config.yaml
d_shared_expert: 0
hidden_act: "squared_relu"
moe_layers: [1, 3, 5, 7, 9]
router_score: "sigmoid"
balance_loss: 0.00273
lr_router: 0.0007
norm_eps: 1e-06
tie_word_embeddings: false
learning_rate: 0.00115
beta1: 0.9
beta2: 0.98
batch_tokens: [131072, 262144]
max_seq_len: 1024
max_steps: 8738
dataset: "wikipedia_en"
Below are experts of layer 3 (counted from 0) of a mixture-of-experts language model. Rows are named router (the router's row for the expert), up (a neuron's input weights, with its number) and show model dimensions 192-287. Each number is 200 + 30 x the weight over its row's rms, rounded and kept within 0 to 999.
After each expert's rows: "mostly gets" lists some tokens that are sent to it at least half of the time. This comes from a sample of Wikipedia text that the model never trained on.

# expert 75
router,264,199,198,164,207,231,235,199,205,244,192,175,169,199,188,143,201,178,218,191,214,218,225,216,276,223,211,184,241,214,178,170,202,194,220,215,211,234,204,192,204,199,187,181,221,176,159,211,223,219,173,214,140,196,227,171,215,155,225,196,190,161,222,210,167,207,146,217,273,215,192,206,212,181,172,178,196,180,207,210,226,232,206,175,293,190,245,168,191,178,147,210,207,209,164,169
up0,240,163,218,183,212,219,240,184,222,196,245,204,161,157,177,223,190,232,175,269,183,223,165,210,154,207,244,196,201,268,179,201,217,193,162,171,194,177,201,170,244,192,203,197,273,179,187,183,191,247,207,219,224,199,240,210,163,151,230,165,246,201,229,162,214,182,207,224,232,214,192,179,239,205,200,210,161,244,195,165,154,279,195,127,183,220,202,201,183,216,211,243,197,186,194,207
mostly gets: " mot", " Mot", " la", " Ten", " le", " Pin"

# expert 2
router,239,212,186,190,223,205,156,189,189,170,190,203,137,214,176,195,179,195,255,165,241,190,187,148,233,164,245,164,272,214,178,199,183,244,209,221,147,272,204,173,185,150,135,181,175,196,175,195,199,183,164,186,164,202,197,247,284,176,231,220,173,176,221,167,154,206,187,221,181,197,189,208,170,209,172,182,177,222,212,217,188,206,196,172,234,150,130,232,221,199,190,155,193,175,194,189
up0,226,227,163,197,159,180,167,176,248,205,257,153,145,184,155,166,206,192,222,171,189,201,238,216,160,157,208,193,248,226,165,190,211,194,170,228,161,231,178,238,242,251,192,209,248,191,161,198,238,178,220,183,154,220,159,214,148,211,214,197,190,223,190,208,201,200,229,242,244,136,228,258,208,188,207,184,219,194,193,187,198,182,229,210,185,175,224,191,183,229,218,201,238,212,186,183
mostly gets: " at", "ul", " during", " in", "In", " In"

# expert 22
router,240,177,154,143,209,238,175,218,210,232,214,182,154,171,160,115,181,222,204,205,193,196,191,183,227,192,218,227,261,203,163,189,233,182,178,207,191,217,202,228,244,212,184,179,171,223,183,234,179,199,145,183,182,212,205,213,249,184,240,280,229,167,171,238,156,209,165,155,186,200,185,183,186,177,108,158,179,228,160,227,171,201,213,187,225,183,216,180,188,197,198,210,199,228,184,176
up0,223,195,171,154,182,223,263,196,208,161,171,226,226,212,188,169,213,256,190,161,223,221,229,249,243,186,177,216,201,269,274,280,205,164,157,172,221,213,219,179,168,224,169,198,268,236,243,207,136,224,152,180,239,142,234,216,206,165,198,217,118,145,198,195,204,203,187,244,193,185,183,207,249,180,230,179,217,217,155,203,226,217,174,138,177,217,207,211,150,229,210,199,228,217,223,225
mostly gets: " Bangladesh", "pisode", " future", "endment", "ZE", " Lanka"

# expert 11
router,232,205,178,174,176,195,217,168,213,174,239,192,188,179,181,168,277,169,199,240,158,198,191,163,257,186,214,214,236,179,167,205,189,260,188,266,211,210,156,195,214,214,189,187,190,220,204,159,260,185,159,154,154,153,175,234,254,156,231,208,216,167,193,217,141,246,168,170,239,171,191,209,185,222,214,190,192,184,177,246,192,220,189,193,243,152,202,213,181,194,193,202,269,250,184,180
up0,209,214,209,203,215,204,157,264,193,169,173,212,173,198,196,183,209,195,205,201,224,224,168,221,192,215,198,208,188,211,253,204,220,223,142,180,204,222,212,169,243,182,164,159,172,242,226,187,163,229,237,180,205,179,213,213,219,151,212,244,177,156,185,244,196,228,217,169,204,216,193,183,157,211,184,180,238,199,186,215,240,178,212,170,211,134,192,226,193,224,272,134,206,222,178,195
mostly gets: "teen", " eight", "65", "37", " secure", "50"

# expert 58
router,251,208,247,174,185,252,187,176,260,192,219,233,201,188,158,175,182,250,190,220,167,224,175,212,253,201,221,178,249,236,224,224,174,268,200,195,235,267,191,194,205,164,195,206,157,241,186,175,213,207,198,218,179,214,168,178,165,177,225,263,207,207,202,209,205,180,178,262,254,248,182,201,198,187,213,227,194,186,176,199,202,239,184,174,194,194,195,201,176,173,239,191,243,250,154,188
up70,236,228,194,210,203,190,240,231,196,246,203,147,190,210,186,128,184,168,178,173,155,196,148,229,170,240,216,206,215,195,166,223,174,245,203,245,195,218,220,195,165,210,164,203,170,226,213,263,177,189,214,208,211,174,150,165,200,199,170,257,188,158,193,227,167,164,178,156,230,226,182,160,167,231,210,172,213,182,214,258,154,168,169,227,187,204,225,202,179,124,217,212,201,241,162,195
mostly gets: "Note", "seud", "zh", " name", " here", "ona"

# expert 84
router,205,213,192,190,227,234,143,188,155,193,179,288,173,175,175,168,185,226,212,176,193,177,175,209,233,227,198,230,231,248,174,273,221,244,197,200,230,218,202,218,222,206,143,205,200,219,190,213,234,209,173,186,257,210,171,158,191,175,162,208,236,181,164,297,202,201,165,201,227,178,190,254,230,176,179,232,248,205,245,245,181,232,167,194,222,202,212,165,235,201,146,202,233,228,224,205
up0,220,210,204,166,186,214,212,210,146,213,251,188,201,187,202,205,197,192,227,219,213,183,189,113,200,201,169,263,213,212,213,218,213,236,197,235,195,170,185,200,241,185,149,196,171,213,210,234,153,220,167,212,212,187,251,244,199,207,205,157,202,199,228,186,210,203,182,179,193,217,133,229,188,166,211,157,209,129,232,195,183,209,171,194,171,169,151,194,132,186,184,216,209,223,207,234
mostly gets: " century", " evidence", "op", " Cop", "-century", " oldest"

# expert 37
router,253,184,165,208,195,247,213,149,260,228,232,198,141,232,132,189,187,178,237,221,184,185,154,265,184,196,187,148,258,234,166,193,196,262,109,204,248,185,166,196,226,188,226,191,224,206,185,190,243,186,183,193,115,206,146,194,208,175,200,190,214,243,237,213,238,205,220,233,228,214,216,212,232,181,149,207,209,169,223,204,256,182,182,159,211,176,180,201,187,188,192,206,284,219,188,195
up0,214,178,225,175,191,158,228,155,219,230,169,200,216,228,160,203,175,210,197,191,207,206,214,206,225,225,243,173,211,197,240,189,221,242,218,216,197,199,180,179,210,213,195,259,224,200,236,190,250,209,225,232,196,178,243,237,237,185,221,152,220,207,158,205,166,181,173,182,229,190,195,241,248,168,167,214,247,185,228,208,201,202,198,180,156,162,175,192,196,161,217,244,214,250,203,226
mostly gets: "tar", "kar", "aru", "aro", "itor", "andro"

# expert 25
router,229,206,164,169,183,182,203,184,153,180,215,223,187,217,182,149,221,197,208,209,175,189,177,221,255,244,228,187,261,252,194,273,173,213,170,195,180,172,156,177,226,185,155,201,231,220,208,171,253,204,167,175,190,233,205,192,265,190,238,153,200,203,216,188,148,234,192,215,242,203,181,214,241,219,172,208,269,165,176,243,194,242,198,159,234,200,176,166,187,211,187,194,222,226,175,192
up22,207,146,174,206,222,214,218,175,216,220,201,196,171,200,186,163,197,201,236,190,212,221,214,202,201,231,202,170,209,194,198,194,217,173,153,147,211,221,213,176,240,206,204,230,238,164,202,154,171,245,222,185,207,173,178,208,158,189,168,200,226,203,200,212,195,191,166,191,169,162,165,253,201,263,200,259,163,212,205,139,215,182,260,163,210,170,167,205,139,251,191,217,219,172,199,142
mostly gets: " st", " b", " d", " dep", " exp", " inc"

# expert 9
router,248,161,151,147,177,243,217,179,210,219,209,217,123,172,111,182,192,175,246,192,207,182,210,224,259,195,240,182,240,236,165,192,256,179,211,165,236,233,224,177,209,239,225,204,193,214,173,199,203,203,168,207,159,172,183,174,230,192,219,230,187,219,232,233,219,191,188,158,184,172,201,204,224,189,186,200,174,223,224,226,217,191,158,161,254,218,158,194,238,189,141,182,220,233,174,179
up0,222,183,223,188,186,181,216,153,185,172,240,230,236,192,174,236,216,212,216,219,200,200,203,182,223,216,174,154,219,179,152,192,188,178,211,155,248,256,190,174,192,176,248,223,215,255,207,222,250,226,190,194,266,207,183,198,187,197,170,219,212,165,200,162,143,178,188,167,248,217,149,215,221,294,220,198,172,215,224,174,219,194,203,164,138,186,196,203,250,201,218,162,207,183,194,202
mostly gets: " died", " wrote", " joined", "an's", " scored", "in's"

# expert 85
router,275,182,232,185,181,183,205,156,216,254,203,233,184,186,150,197,218,185,226,191,162,193,211,187,250,137,286,241,235,217,190,205,261,236,207,218,193,215,190,191,213,193,154,161,212,228,165,205,202,166,187,183,216,224,196,221,209,154,221,155,178,220,181,176,190,209,172,215,242,215,192,272,219,188,210,225,178,179,173,214,241,212,209,189,187,240,176,172,201,276,191,202,231,191,162,142
up0,213,228,157,144,132,230,205,203,214,196,229,234,166,183,167,173,211,211,222,217,200,177,142,222,224,167,214,186,239,191,139,223,235,181,156,242,185,162,183,233,236,200,159,199,208,249,211,162,221,204,226,173,203,216,155,175,224,160,247,246,190,185,262,188,212,168,199,202,235,162,181,180,182,194,178,227,234,204,178,196,199,247,206,168,242,173,180,196,197,173,175,173,247,186,210,161
mostly gets: " rub", " extensive", " Kun", "iments"

# expert 76
router,280,236,234,190,203,222,204,178,205,203,161,227,201,190,124,207,233,204,205,188,173,155,213,192,239,175,186,165,256,189,152,246,268,242,202,226,226,195,158,218,178,191,206,163,197,227,186,195,181,161,181,179,201,201,201,168,245,171,242,204,219,180,204,250,234,224,178,228,198,201,207,205,200,152,182,198,252,180,203,215,171,218,187,182,270,222,182,177,233,163,142,175,317,171,129,198
up0,160,266,218,192,206,158,248,198,138,176,171,233,182,187,190,230,209,198,199,208,194,151,237,156,229,175,199,264,216,287,221,200,202,177,219,258,192,198,185,240,213,191,185,212,237,155,215,169,183,205,182,230,205,226,174,192,232,178,187,201,184,203,184,200,226,165,232,193,228,181,196,190,179,196,172,173,248,184,240,228,247,190,228,207,187,192,177,198,234,133,197,254,290,175,200,216
mostly gets: " £", " serve", " playing", " joining", "mathbf", " join"

# expert 23
router,219,245,229,154,171,216,216,172,237,201,211,194,151,228,100,173,192,246,250,181,191,186,215,217,221,258,222,211,245,210,154,212,181,205,162,170,229,242,192,154,193,220,210,219,199,222,177,196,249,194,169,226,192,203,234,157,221,183,245,189,212,215,246,232,192,185,181,186,206,153,217,226,184,237,212,229,208,182,184,218,232,224,198,200,198,168,209,175,224,197,174,196,262,249,150,188
up0,210,224,206,200,193,246,179,185,185,216,148,206,181,186,157,154,175,203,260,244,197,192,236,266,213,176,188,195,222,250,256,220,182,182,241,207,199,216,193,194,181,172,167,235,192,251,200,224,219,205,174,242,178,186,177,174,184,195,167,179,239,239,218,198,238,206,237,199,157,210,202,216,209,162,215,147,211,199,179,170,207,159,217,208,230,205,173,145,173,170,168,227,212,169,219,192
mostly gets: " contains", " offers", ".com", " allows", " provides", " gave"

# expert 27
router,250,219,206,191,126,248,216,160,121,190,188,187,146,148,175,173,218,189,173,187,166,199,234,165,209,169,192,173,249,217,172,233,229,182,184,226,196,192,187,184,217,174,160,161,201,194,168,167,223,168,175,204,181,190,193,210,255,166,216,224,172,180,213,220,223,210,138,239,215,162,196,208,159,196,222,262,219,189,176,237,200,220,171,209,197,133,209,205,229,245,159,226,212,233,145,155
up0,240,203,216,174,201,227,209,160,211,219,142,153,181,218,182,197,207,253,241,160,188,203,229,181,233,244,239,187,202,209,192,234,175,221,165,168,188,222,215,213,184,200,185,216,204,227,191,193,193,189,178,230,193,171,211,217,145,198,232,240,211,205,197,240,215,239,209,227,153,205,225,204,205,130,160,228,212,260,162,208,218,197,159,210,204,238,177,245,205,223,254,216,193,201,182,196
mostly gets: " it", " he", " It", " they", " she", " They"

# expert 64
router,236,217,214,130,165,178,216,214,208,224,220,205,180,189,126,211,156,211,181,193,156,198,202,221,242,190,223,156,251,242,160,159,210,186,231,274,178,175,149,175,176,186,161,176,222,165,142,218,229,234,156,168,167,193,223,197,263,138,199,232,147,189,177,175,194,223,227,241,212,232,194,173,236,224,201,188,231,256,201,218,193,182,146,196,194,188,161,212,237,171,178,181,238,254,194,143
up0,199,167,197,174,219,219,142,172,247,212,236,171,159,221,227,221,218,179,224,215,193,138,164,226,264,222,175,240,204,223,188,258,209,183,175,238,163,204,209,252,196,220,218,233,196,122,224,219,170,171,209,187,210,244,142,170,200,160,189,226,149,215,200,157,226,227,229,175,202,191,242,170,204,237,204,192,244,155,231,218,196,213,191,180,184,222,163,173,239,193,225,167,256,218,196,204
mostly gets: " between", "On", " On", " on", " around", " across"

# expert 46
router,261,151,192,199,178,214,200,222,168,249,240,184,155,172,154,194,211,182,247,197,167,179,222,164,232,180,275,222,252,235,192,238,213,184,186,247,232,220,169,179,251,206,186,158,167,267,193,238,170,217,202,215,169,248,188,186,199,170,238,237,217,240,222,222,179,199,176,163,207,167,182,280,213,193,166,213,230,193,210,186,200,242,250,162,231,183,144,242,219,167,143,244,221,160,198,195
up0,193,216,181,149,198,252,225,226,226,209,149,242,185,202,191,186,251,222,252,264,173,188,179,224,252,178,202,159,190,173,237,194,230,207,267,217,193,161,229,262,246,170,218,205,209,206,218,201,183,205,208,199,172,169,211,241,179,183,143,226,190,179,187,172,144,182,223,169,161,177,204,176,148,250,234,192,188,210,203,154,183,184,135,157,251,170,206,177,206,183,173,146,202,167,152,194
mostly gets: "|", "ind", " www", "ow", " Red", " Mind"